Weights of a small mixture-of-experts language model, trained from scratch on English Wikipedia.
Training: a variant of Muon for the experts, 295M tokens.
Below are experts of layer 5 (counted from 0) of a mixture-of-experts language model. Rows are named router (the router's row for the expert) and show model dimensions 0-127. Each number is 128 + 24 x the weight over its row's rms, rounded and kept within 0 to 255. Numbers have three digits each.
After each expert's rows: "gets" lists some tokens that make up at least twice as much of what it gets as of all text. This comes from a sample of Wikipedia text that the model never trained on. Tokens count by the router's weight.

# expert 7
router:198157200142134136140132091126111124102131097146100136139128145114101137135097088128133125128115115095141128165109108140173114083129111132065148111110099147144113115142162166111159149100144148158093158127146158097128155114145104168126122116094161101118103139140140118163133154131132119147086161105085165151105117112167103121137131171148115156119123145140136137121120104115134168119151
gets: "4", "6", "5", "3", "7", "8"

# expert 28
router:135141152139106149089151101148132144111130082113085111107136150122140147145092141120151111135146167116100118141096100099158104105139143111134106117107098119114180148126155118175119135109125127123148151103138135064121166110127106138122120136128128133155111097063146128137086185082131119091156092110124166158115074127152105150162153118158115105101104117102149122137138121136108168104151
gets: " s", " m", " S", " M", " t", " T"

# expert 18
router:148151150104116143158148115123124102142180129102129150107116161114132156147140097161116134099085130128120092129143150125185097117167145176136133125090134148128107105152126135170153168133137109143121155122126095113123166126084120115138115133095131089128070102114138101134141135159117126105088122179123135134139099087124104151172143110140081134150137140185132138076171141131135134155129
gets: "el", ")", "ill", "all", "ell", "ard"

# expert 68
router:156094146134129135123129098127126103117134111124126134120157139100175119143126130174120152133166127127111115137153140079160119106120178161115143107107144110136161181152133156121205154121142132132132134108092106132124110134097142077094149128113170082139101145114138142172101123098110149074133127130116150163133095168119105174135179136153096147103135138127155113111143092117133151115148
gets: " |", " the", " a", " an", " The", "'s"

# expert 104
router:144149140093129165140128102114109149057163087174102144116162161106160166152096142138154117123125172147117089151185156151128072115151135148127117142139111146133133109134137120115148126087108123113127142140082087133158199107100163159130163125118139105158105141116131092122146157169139127109084135158138120133127116117130120103113154121153117111121114161136123142117128156132140146121151
gets: "ay", " ", " May", " December", " March", " September"

# expert 20
router:139121148108126126148191097127149126151139120113122133116093125113137143123150131150132096114100143142161092133128108149134147060111119115098116119138111175120129175121138134113145106127134096108124146133125070106140112100109113129088108073136154088117153134082113121156092147140114139083077120149127132167095118133126117145132154111177077160074129159120107105138096108119124163141152
gets: "it", "et", "he", "b", "che", "ment"

# expert 86
router:120177150093095115127129084144130145121149097137127117121094123130138133116111151110089128110132142148155114143111148132140131079137133160096106135107134121129155111126176117137142160120108123087107106132135143128137130118157166155134171125127146134164114113077159157186124172108085150073110138089155146155125099150150112118111143141201106131140156127152166095119165128122125127095168
gets: "on", "un", "our", " un", " Ar", " ar"

# expert 105
router:165137151088148160129141061130142117136102120165140106142121123101119165198136144139151076075123120122094106164169132150158124101149134116150137092111137141116127117127191121166179127142137149112122123075132122142162139131083130139116114144105135121145136128105095118135125154120111142097111130127103146166111127103124088149135145165142131089147093120146135134133125099116093109141171
gets: " ", " (", " \"", "{", "(", "$"

# expert 50
router:135134179171124129149130112113114147139109140101102160099142177139150159107095129133125120126108136098143098140082103087162141125127120141141146090094187146156116160151114144111138125126155131127128099120115153134146136118097144110090122143091153122152088104149131171182123136147135121102144126156067153177120102152119128187136171115154124146141106149126135103105113134136141094141171
gets: "a", "i", "o", "ia", "x", "\""

# expert 27
router:154158149112123141135149113169117154103182121140134152123115148108177154087089110167133141123119167140158111154135157143180100125162139128083142097144143108117157140108148119096159119160142094139150137124149145082130183092149126092146140117117143133154148108127141139142128157118150149121152110124117151177115118131167090090170120100133110150123109106089117152096139100131112143084114
gets: "at", "t", "ut", "ect", "ass", "pt"

# expert 32
router:156154143120112139101170116200135165134155098150137091138126150130097190155113115137128152113157094111143101143143108110131146118130173118141126122058142073100118137153177156139146106121112094124138141068126128119154141136115111100142153111114180081120101106155135156113097145134110118114148139120138139129115117143139144122123109154158114153094117104112130114120115134135090122078143
gets: "c", "v", "im", "iv", " c", "oc"

# expert 103
router:144135161138103154157139109138098132110162120148110178123090131132149192133107143138154143118121138137105127117139116158161110091157134109123147112143128142152129146105105188115125123124148107116154150106139073075147129104133131143133156085121160112112116130145165150125161127099126097116111123098100161106085113099154104136098145182130173143116128150104119113163182168106131125087124
gets: "h", "f", " Ch", "th", "ch", "ab"

# expert 73
router:161170143157115143081128099110099134087118080106120138105140117141155192152107135140161109139157150097107146137144128126141123101151159143107108129111105142109122135110171124100138165132169068113147156096114125071138133110125136136124124119082190099155114128104127159133123142112143142098105088163091151174115114111106114159136114171146125133135129128143122113145113111146129127121175
gets: " S", " C", " R", " G", " T", " E"

# expert 14
router:154129206147152095122116059130129119153135123119112154134141147124119167108111125127182102121147111103155147185127128133144103102123131141104133121134117143138116158146193192103147176114138133149123152134134133105132151135169105145152126143117141119111135139132116133155125161159149117141103152128106141159091126115143102135102157125161164136104079136149166115137132116116113109154190
gets: "1", "0", "3", "2", "4", "5"

# expert 29
router:166128118130137105119129094129104167143139130128137123128160128107131132124118137134111125136086151150116132184133093124160099102129137137104168089125175115174138137139157090110161159144077104135118128132126145117168112111126098139133178114117166090143145069146164137166158118164109121089116140120130121150106079108135061164105181167153146115124117135143147111131128153137137123135135
gets: "or", "ation", "ion", "ity", "y", "ment"

# expert 55
router:138183121144123116105133088157122132129133137123089144127101130127099155116082169154131118107130130128139127145118077129162117149149167149134143150124137170107112132139140098156198167150140131116099138129161122145098108130114150118136120139083168089095127102100146118124140139103155136153158135164111152116136088106109092125140162121154107119071162160107112086093162111120113159118170
gets: " p", " P", "p", "op", "P", "ep"

# expert 12
router:137108154139143133120128115160097125123200118138133157116096121114102179156101124163129151123112122123166133127140130074162073145159140141121149097086148121133119110106136156145110146089114145109127129122111112151146172124124147158125147132099126109128164118123130102133120116100133117066091104155130155164110121132147107131157112127144128117130123199136182153162139127105171094090151
gets: "d", " d", "th", "and", "nd", "ond"

# expert 75
router:153125145112129118094135125156149118156111105133142142140147134098098173107102163118147134129115133125147161135141113143131128092198172097132139134132128127088126137143129096117161169113150122143142177127071147096132143107150120115082192127114136076156092121073147132145110137123137094134128147153054135139128117100144122134135178130140102111096127164104121140137150112154156136142133
gets: " to", " of", " in", " for", " by", " from"

# expert 47
router:123097129111100118158136090123113175098083115143070142130134095149163156131105166118148101129125139122102142172107105119161142129157138138084146123105141112154109149107186103148160110128119085089127119095105144147183130150119119129145139071139130105154116115163137154170127158152082115124101128146125137160112084128124097147160126112165096136131124106165131098128154130135150135120141
gets: "or", "er", "u", "i", "o", "her"

# expert 25
router:148150139122106123129132089132122115116157113129118118116159110138107135145122123185130133125123103147119121115155163120156129074123124140130137061144155118141124135127143129123143159122123159112106133138103112099141114136138147134103166095143124067135057145133161173213154136143172158110140128132131111147136098132137116168124159122170155134118103080155122130155130164123130118148189
gets: "'s", "ian", "'", "ish", "man", " his"

# expert 5
router:143117159126121119128111107117135146130134113124093160142101134134145135139083165160137137136098136160119138131161117088104132125145151093155130076142109131110146131133140112136138162155121135094128131140102172093139159119146152111076119119157145092109092083136143114116138154176108120094120093153117187159088080127144101127163147164153111063152128112137148112115154120078144134114159
gets: "-", "|", ",", "–", " |\n", " ("

# expert 17
router:108140110121076136115114076143114162106125107109144163116123106109178136128112158138141124114154164141151138133145096115169113122131105162129160107098134135115126143121167152145133161132149093139107141102137113078122140082168130143118167120167118104153129119080102116115129133106103129130115150168128157118157061159133106120133165162167127123141093184117136130117106102104164117110092
gets: "y", "ly", "ast", "hy", "est", "ry"

# expert 116
router:133156183114123130117121110122169106129176132102088158139126145134166142185066164153138131137111121122105126172124140071114134145132149105135154076144113109118130148133124105149145159154133126138112165128106158113123129152136129135116164108143154103106108107110127118142089182130099130099156120151113174134088085147158101160129115182143142086130145116146151146113144150099144123132142
gets: "-", "|", "\n", ")\n", "==", "igh"

# expert 0
router:185134135155127136167134123116131142126174124154126138142139141112147152078119122161108150093141139171121099127151077130128080128155176108073140105145135125115134126162102148106151117153114099140125092097140106110129148089091095116132108098141125093156124141133139125115146144132152145070125102130110150164075113111154089126124160142156104123122100125139120132116169109176154138083145
gets: "ent", "ect", "ct", "ess", "ult", "ust"

# expert 56
router:139142154095086135097178087140100142117136099167114157088108134106130120126111115134074103111112147118131149157124105100158141087169124145092116120113144156133099129113154106177154148105118083133110169120115099134160161133100160126115134152098125093137110123118162135122132113138110152128166090138118122119123102117151102130189115159160127130125130069162156140125122137103121158079128
gets: "or", "m", "av", "ag", "il", "ar"

# expert 108
router:174127164104112117141109100150158121150111120167148121119125159113139142165147117124152128120112152084110104137167109136132110089156131119163157131112169151111093142123161116151166152131139131076116139084135114133181155149096158132146144132088126106142107078140156156110120172125149125122120105156110157157114113100108072125142152146168124086128101148152142104101130106106136116116178
gets: " ", "20", "19", "18", "17"

# expert 37
router:147149162091101099140154104164124134120115097131102130112098116128099177104107155163169161131135133106140133134130092130154095128151159104160123159093098110136141109145171153107124129088164116114157153082116157127121164124130150124122145141124145117145098080133155159123095120120109129057139097139127162167107133106152106144154123112154113108135097146090163122163119112134157141091157
gets: " D", " d", " T", " W", " v", " V"

# expert 69
router:170163115163160122115146112143109160108142116081128141109158130102139162162121132160086132125144104129160135138126104089112114126109122158112128118100154110106137137154138161120156105114096112123127159124075138097137115097177106126143155121110159077096150120096112117142084174161166085113150142108126180133119097149113117133104146161173108126157129171178139147146125128123139135142135
gets: "ic", "est", "ow", "ific", "c", "ric"

# expert 33
router:177140110104122137132121093145142095147155160154094142108112127128150153102095113157154120123096164123171068157127105159129102130153164158121110131128139155131124112107184132160167117124112140090157118102150109122115167112107102155111136091106171089141141132098117106161114141142132124153145110161121178116115128162106086104164119128155139136115110153077114114121139131117144157100162
gets: "et", "at", "end", "os", " play", "ot"

# expert 97
router:177161130120169097144185091111159113111152149102124150129080150126129153146149126166110154109080137144113111141172110136166136115135182138122121110158143120136110108145141108109111140125105129132112144084089128125139175131143094146124165112130161121146142151127120086136152114122129094124160114135135125132108107139134094157146123119176124101093054159138159150106147120165139163133143
gets: "ess", "ain", "ign", " us", "ild", "port"

# expert 84
router:116108141142109124122149087157126113084128111159085160126104149110087190120114152112119113089120131155173156159100082109160139118100153110100141118099127124113124159123121127133151113101120121128088175120123079103138127089156156112116150136098158130094139147074135114127097136113113128098122142144122160130114037125136129119130155139121172126119092116125132120120103119136126162120097
gets: "b", "m", " b", "ap", "ab", "ip"

# expert 10
router:161140146153130134097159103153099119121147105100092150102129124147149157171103154147163126128164152106094132132124139116144112106178139119126115121107118124101138146153154116111183159113142108135127167088168120084135137115129137094134136128142134108157105117070161152122110121098142125082151110154103126134111122084125090142132128140151111135113096126137168123161144104127113138156221
gets: " L", " M", " P", " N", " G", " R"

# expert 99
router:108152147142133145155142098081105121161104086165131127121142093135128163139122155156158125114102138156108124166131136108232109129123144151097161093105171093147126122147105173119136133109147120124136155125121139109169126110141093123103150109118156094114122106120140126155173147142138101118125140152123150149110109134179092167125139096168141125116118177117149095111132108136130138128155
gets: "\n", " |\n", ")\n", "\"", "a", "s"

# expert 48
router:160120135120112091103117124148133136105161137129130135114143120102162145141098117159143132119114142146104157145127125091161098136136133154148203103133107101112134137127156188124142168083117087117136136128085114116130140111141109160105158105125142108161132141126125142156088164126144093106096164163146139134116108152121086173132163113196117135104131165101137108112174078128117142120147
gets: " the", " was", "ly", " is", " The", " two"

# expert 21
router:157141139142138116133176072095145134098151135109105103134102114123106143172126141175151150125066129146121132126160135125158117080160157156106109092116097129121160136115194114159115130127125107141104175146131104143149139118096093131129157138106156113136128091119125092167121146154097099125156140155138167136134093155135131129142126111168155142163107182171140119139114139137140154123138
gets: "and", "ow", "ack", "ay", " play", " team"

# expert 83
router:150162164114139127085098158167121167108103104142123122079156115122129160135096142144110132120116149152133139131135132141175105137118174148111140111110144127141101131085155127146115146160151082127171189140126115114150130105122120128114149131130186097129113094092117123148151136173103140075137137150127141141134119136181147107139164144148137129130078120122106143085145120108085167105160
gets: "s", "es", "ers", "ts", "ions", "ies"

# expert 15
router:150176170126142143122117116144099129122149133124082131133100156120170153151088166126119138115141124138137132133116116116141129111150136122138145143149152137128100134116153120114144139142117127082163113135106089121153131142095146146113138102107161143098077159136159143141127089126189062105121090115089179100122080150113087167123146148138160133114105178131122116126125148103100174121167
gets: "f", "p", "ff", " f", " off", "j"

# expert 65
router:123142176153122105149141091122141150106127104141088132168137170123127140160127117135133132136131183148109144112118124096159128089163192158163126138150131119103160156128133134136141157132127105149100153100107138149139140147117110136141142120068110096117070135082130107110136116082108146135148132138135160146111098117139116157159117143137176105088107149121134105118087136136101057142126
gets: "k", "em", " K", "om", " k", "ss"

# expert 123
router:170173144154134116128155094136115125125150123100087151104095161133123178146080152111155140140138166160115127148151105159121149107133169154143093111130144113145135131150121117110133130155110105097158136089114081133134118095091101098119158116101151128110117135130126118142135171133118153105152136151073159094106137096120081118149138131152114083135127121103156116119172118099076166124157
gets: " f", " F", " p", ".\n\n", "\n\n", "F"

# expert 71
router:168144125159159093123149109145135138115166128120110117108143121104121132158107148144131131136131124151095143172130088112142092090116131159108159097125155122168125119107126144113178178138127131146104131134096149118148112131126084134139147094129165105186109120144141114178146145110152120114117161140139162162114100108130068162084145140163173100154138135138115101136173092164151127109147
gets: "ial", "al", "ical", "ian", "inal", " the"

# expert 85
router:136121156106150098119105103125122114111165108116082131135122137086182167097143140166114151149128122127130121126135115072140149130151164109116154085114114118097114131144139139140201142153159124141126166099108159102175145120097149100110146135123178069147121104101131128173108107154113131084118124142086152128097083170138133159142141129140117111134135133134152123111111144137123134085126
gets: " |", ":", "|", "-", ";", " –"

# expert 35
router:162132133117115077095113102123108127134101075141123120142142133097155163191100099125140123141149166159116095165144134132179135137142153101122162096113117095134112102150120126111120164115173129084118113121118118090167159142129119115116116112102153112155081133139120099136142115120147133125131130127112136152104100131150070120150147165132071154139109158115102092118149152131112081149158
gets: "en", "ed", ",", "ated", "ren", "0"

# expert 42
router:158149151143116117114170085127084122096136086145131105113168108138150166141090144135167127119158167092118177147138118131141113074135170113135120115091111131119141159127151124120140137114141088115143153093146139084107159107139153130129123138105155094159114109101155158109115143104119154074107092157074131158121099097114104146121115156156143127152098127108146136151115119153113129128174
gets: " M", " C", " D", " S", " B", " K"

# expert 40
router:122139138146097104114143099108123142112137102145127122124090142116164132148109185141165157132126153103138132149195101133165129116135146109130112133099114156130115148083189102083140120116139108145136160106128151127150139129114115105087160136150125126157120110134147114136126080163103097096167112154130121141101124124104120148115110098175151087095108150135141155111107113083132161128199
gets: "w", " W", " w", "W", " Y", "ew"

# expert 117
router:169125153139090123098112122122127132119095123120105184124141155132131170123067114132131104112120096099122120157095114099134160111186145103123158092095179156102135141155127148115134113108125115137158102116111126145146141113081137079115128150075146134146125103116151138133141145140129107139119134184098134150138093163131135194146148153159130153152124139112114115131105109118160108126184
gets: "a", "o", " de", "ia", " re", "i"

# expert 110
router:149105161125139083105111069104082130111089081113139104143101166136144160134112125130141116139141124111116129150139107130147130102153163114110102110108181137124176116137113152159137120094117114111169160120126119075110130127096119162127144090106148116138146111147110131144163100113146125098134136168115167152111139109143123160163198100151157123152095151129152150095138147128100152126156
gets: ".", "\"", ".\n\n", ")", ".\n", "%"

# expert 43
router:136147189112138141137135132121130140130130125105089154130121133145164152133097124135183149139087147120145105123120106105160148086137151117098126125104164096132133116144144126125124134078104117070108150101097113100164125103152121127125138116095119091126150095092084118119180144104083124112115122159102169143116147137110109101120127134147132131149164140128155126118126109092104111096216
gets: "\n", " |\n", "in", ".\n\n", ")\n", "\n\n"

# expert 3
router:159123153086133126144138097117125104117156115113099185132140112110184143142098137169147148145105089159138102147132124061170129110112161102109144105109125109118128133129138152163175157129130143140143145099103151123127106104103154075092141107114158067130142117116129143150117151124076135147131113143099146124117102157180099139136147132170146109128117114141148120108130136109124154090169
gets: " |", " |\n", "|", "\n", "-", ";"

# expert 102
router:153125139162127123121139091131143152116127064124131164097096166104192171167109101147128136143163162099117141118139133129145121125114145143079136116107155092148149150114141163124126167105110095090153119085133133121111152098120125139090121127105156090115108106125159117156081153130137071098108106132104131169114107112104110135148144144165170125115131111130115086136147148151109158115137
gets: " and", ",", " c", ".", " The", " that"

# expert 120
router:141121165117122160123153112126140112138123125107137150148123111068111125127119133151171141143102140128130176139138090133127132085219148128117143117089111133101114159117141092132127140133127101110096110129087117090117176097152124146104183114092153105146095118079101106136113129094155125114166133151065144133121121118126131135164153134145134154110138148119133145108135180156158123114149
gets: " to", " of", " by", " with", " at", " for"

# expert 80
router:139132153151107151141128114126079126098138080137088134129140107097141158154096151142100147133161132115113094144161129130146122114159139126078154114129125093099131142118145104136146111107127135080113193110079131096143167109078123135115138140104177089146085138125135131148129137113129105150118102116078149143124098099139097118146156111161099149126133133133121080124164110086157158159142
gets: " |", ",", "|", ";", "=", "-"

# expert 63
router:170126163157163119136123087139096128097122095096097137127130118109108159095102112120144109126131124091160153164142129135159101082119123130104148106125105114160111124125159161096151139135157098111097121094150136125137122132128123110149187142092176107147078130104113106157158155152163107165099124144088116140099121094159100127148148116182132155083126146149146147138117125153125129165150
gets: "2", "0", "3", "A", "I", "C"

# expert 44
router:157149135078154128160128092164134110145135127142131140139122157088106166167121153118129128112126120130100116137156103156175110100165153126139169138119118175088101130130159089161178142093155138108135146071138136145180119141125153121153102151077149130122115101128137143145109148112110108123139081153131127132105105132143121135141147166169152153111138151122136075119110088106135099105157
gets: " ", "ri", "ep", "em", "pp", " att"

# expert 41
router:125145140162143129150139103110063155142100094163131107100155115132104147121129104140128171098089161151131110191167125130193112091129165160137158087103152109161112152110132148119142125105116134133118140151123120123159138120125081118113151132109157082122115136110143149164134142153148108121099133148105149137126092138153100151134188108172104131123111172128127098106115125153143114152136
gets: "a", "ia", "land", "y", "on", "an"

# expert 119
router:155153132142152136125138092121129112104188100106083129095128109110130123152112134126132156146131092156086107170142085153162055130131146193090142100112143154166136165138177102126145129130166117123088163142099138154115150129108149132108138114127153140145111128118175091166129116155151146102092150125122178151135116096146118118107117160140145129113107136144121148116122106135129134122151
gets: " in", "ong", "orth", "own", "ound", " over"

# expert 92
router:124122132134129126128135087078109132115130140131170118099151133133163113147114101179158125097110121119152133160146123147141144123177111155112139080088127135102118144115132117146166106104092104138111155148114116109134141134123104104115148134122173092137093096137134117143127140106070116063108126134084182135151079119131088171160157110133133155123117181159123150093138145141134120135164
gets: "am", "ton", "a", "ley", "y", "son"

# expert 46
router:190106157136082137120126089173134136126143119134133100131118108090126144130091130142168161142100169127085160155145107091158119126163156132128195097094116128138117142155171150108119112105088110136141159112144094118146152144145138098107159106077127113145135128094162122143098163145134117131128108137135123111106115157103124148140169137166108119144125146110135115119154110086085157150145
gets: " was", "ed", " is", " be", " were", " had"

# expert 36
router:185135174131139121154116108123118138104147108127096116099149116101093119144113115120140109152128144097177137170164140159164111072137133161085137115120121119145109125139146146136153174101122140146119147141147163100109131121143095156122118130119120067137091129171097116187142155122148102114102152146093161136103103131142085119151149145166112145081132137123114120097165107127137144113164
gets: "7", "9", "6", "5", "8", "0"

# expert 57
router:173142159116158120125132100157100143148139115160127131117111131143138141180127122121110125118150148124140157188171121099116083108177125152106112103104149143091108131116109166101153148127161160102128129110095114114150146136083133126106191151110156104101147174121145163128126138136111122132149139170127097104078150110145102111167129132135114098141137106174132100080161098134140135129147
gets: "al", "id", "ul", "ig", "od", "el"

# expert 126
router:172123132132092092106156099087106165122130096145101123159116161144094153119138129124156124133116137168107166143136130127137104093124143149101139121158118123120137116145142105102157123169142123096132149147126128106130139125140122165161166111078151065140169092090093177158108137112125146094103097110135137161133082122129106116168152127156136126080100113163152111154157116162132136148133
gets: "ount", "ist", " Count", "chool", "olog", " University"

# expert 87
router:163111140151108151101165120145121141095138134150138131137097137102138165175114185141132113110114119135151130153118089149143138109141150165109118114115112151127120142107121114174161124103097094129098134109136113072170133131081097147137198158115145105104062128125122141150115124113089133092103080110137162172130098161151112135107114115138151167108110139125132103122153135148117105116111
gets: "ar", "am", "om", "um", "m", "em"

# expert 124
router:155134140134129087075147099170145134115132077100143157149104172109142186126093155117124144156154139123118103137134098140165136103110167095144128138086143132133162170118135145126126117111098142122157127071101132138133170107140124110131144125111143127111086146107166110118091126122141102126117117154139153125123071159146102145113155137158127108075085119101156137155154113108110134091149
gets: " c", " f", " m", " t", " w", " C"

# expert 76
router:124129158154092133124168089149107118099136106142101144118120123123142178149129157137113121119147095107130166156098083103159077084122142139136135112095139150129134177128119116122161119112119063113157169090103097128110176107143142162154119132124138106132109120113132109123103085110143109069136112134099145144063113121110147099132142136142114097117130102149132144170149103101120160131130
gets: " B", " H", " b", "m", " h", " l"

# expert 98
router:128193181170086141121165104122083125123116066157102124100113132133151139124083115141150104112163148130136155184168129135163109119143148154122129103119161100132122112161135142152130122124145107104094142087147115090136145135138113104113126105121174110140094131125157138128131136136121132140115071139110138164096115097129122132167130121147155119139104116071114148128114096122165156159143
gets: " R", "R", " J", "T", "S", " r"

# expert 66
router:164117172127097100139143125131117140164131111149118124123097127111180149165108184129176151110143152121124146160172094123127061106138116118114129130123146130148108143087119165137146155144157118149136120142102122110089155118109115131165145150068172133110111126087137177143167126140140162122113118161128157140133106122143107137150145129146128130096133128160149163107123109096119112063110
gets: "al", "er", "t", " per", "ical", "s"

# expert 61
router:136139170139150073132122103122139125100148092141096120150103145120157131124112171178142132137130159134121126129140115108106147130157170116164142097125124148105133129154128138162184129158128118139136133139108163097147133103107167142112148114145171103124123080127096120154150112182149149087088104177123154165061096103141129161139155139147133126161106151126171139117113159105125140119129
gets: ".", "-", ":", "–", "/", " -"

# expert 64
router:126171187122111145115137112119125104100160115102113142102103146133126132200130118152134162122163142121105138158126120092135089068158137111143112127125159149108130155151121143115133125085139108124142168103142145112122180073125118127114099072119150108143091094092147154135101101147139108101162128157105146143074126088118121120148141122121125128102119111165146124153154132097105161129131
gets: " l", " H", " h", " L", " r", "l"

# expert 118
router:128172188140134167124141098159114141080125098135101097113115146117112168127110158155148152090174114101115127173127166131166129132124189127126132162149116158111157128128140172139159142117147141113121163113104103103147133122105126148118173142154110113160079131089108149136145148107131132102116147158095125132108131098151119180130109105141152142117060130133136115141101147121118129150145
gets: " k", "N", "–", " N", "%", " /"

# expert 38
router:167150148125143161092165096129121156151100124100104111108109131132152151152106151160140095120125125122117114172147110164161108118127141118142134099099123088106140114116133131173132131123077133110139127113119099132169129112082156119136156159122168107132110147084096142163120154122101146101118139109061137153078134128117093155115115107171143089153140091133152117152144128153124155155178
gets: " (", "==", ".\n\n", " \"", "\n\n", "==="

# expert 114
router:169129129165106115116133092142124125142148099157111093155167123098119166163099112108142145145110157148114137183121127126157137108140175116110127111051107129122099121137131124109142160144170132100113128102128103106139157150112143106139132089107125126168084129156108127139136101111142137117153152138136130138078103135133080128137183185125076141151092162116105125145155126145124116137162
gets: "ed", "en", "ated", "ied", "ted", "red"

# expert 82
router:143150147146103152149133106168139113133114076167120118142073180127135153161126156139130137080158156107104125145156099108160100102160152108130136095084137132132131169156166118138144092098141151087130125123126143121136137103096137146120140122121138105139091101140168169119104135110142148128105115139114165168115107125129091139158134135164108125107098116089134131126178124088101178115160
gets: " ", " p", " t", " m", " l", " r"

# expert 74
router:193125181120113091116120075129140128116101111143121119138121182108134150119110090153144118117134139112153112148136108114140127124139113146106125113131137157132101131153143165136154143141108120149082173077147111101119215145105147139128137109108140114120143132138138128139146120134152123145137098141107141206101121096109118110138166150180133150121111132142180125119163103107126141107166
gets: "19", "20", "9", "6", "8", "7"

# expert 22
router:157122176114131150091170142120134166132104110148082110116116148111143155143144117164115153101123085113121110166166110103141140122126137091111115066085131154097104115113158094099142149090139120134127117092142118109119145144125125168126152175111151081153150136119141107099151153116138092123152131174152148125102132133163147161128139142158150123125063118112152128098140118091135158158125
gets: "is", "ir", "iz", "z", "ud", " includ"

# expert 45
router:129141192113091136129099124120101122118099137124041109117131117144141157104067155109136123126126150108117136155098072121163110110136124125127142132096154121116088162140149155107182092087153133126147140106109146109152139119127117101105140118128140132125125085144107148118100178106121110125125126137086137194107134148128122163120106103154093144121113115131129092118152116113141117098165
gets: "i", "u", "a", "in", "ra", "ai"

# expert 88
router:155136164121125151122131082139110172137136110122135176150135145120147154115112143163139146148161139105101107145162130148136098119136109139103115108127113116126149194149137110175146101150147083118183145115093122089122176170138129124099134139119140116108154123130138160152098133139167150115094123119137139177124120149149134173165147120123162076077101154122095125123147095153130152100127
gets: "t", " st", " St", "°", " cont", " It"

# expert 78
router:149119192138132142105107087155129118091100135155113156139146163127145144106158095125115159104145142127101133143134100177143104107153149125116113114100170132120133175114121160114152168176125128143114148113106158133157169138169115109127122106091113095136122143157132152135139151138127141093168123117100101107097082100151114107176153101164181141154131142100107096132111101118121119118162
gets: "us", "19", "e", "ass", "as", "1"

# expert 16
router:200142158142098102133123110099130116140129126131145108108131152124116159137143132174138119158101160094151100153173118141143118111135129122100147102146149158143117130150143139132160137137095128100088168086137139068118146154089127164103147114117130078133083123140136145142159135154108094112120128170081144146111094105138142109119123151153109123093126130153158087117119101119141163104183
gets: "20", "19", "18", "9", "7", "8"

# expert 109
router:125160153154153115115150100136110146130145119122121074148158170144130147147146116138138136114178116140138126121172084086146092132136140101133127096131163111102131117123143159121155109108101152096149141107114129108139161104118113096135125101103189064092149122117100186133141158144150110132166151113109167193110139128117128104090145164152108130119141163124140136112121115109106118116165
gets: "c", "ic", "ec", "ac", "in", "oc"

# expert 59
router:122134126141093148092104125116144126112143135121120117085131129110171129160121144175117141145137157110103135152154118101149092096129143125150142095129158113155164150145123144107185153106116089131126159162070081112126123115091102110103152144110146107131093133139122151127082155093140118059112131153097144160111102137116119195140138138147090128097139126147132118106119093133117149144173
gets: " the", " a", " The", "'s", " an", " his"

# expert 95
router:152134136079103107117171097154154129111104125163128125129091160120103151100103151174145147150144131113169134169158130114132121122144135151093131128076131086110143116138144164117176143112138072116142154075113167139149171115156128109132185131102141094116095118127142130108117131119118132125158064141139130141118135147163128139134130138139138139157104126119170093145119114130110133061132
gets: "v", " d", " D", "iv", "av", "ov"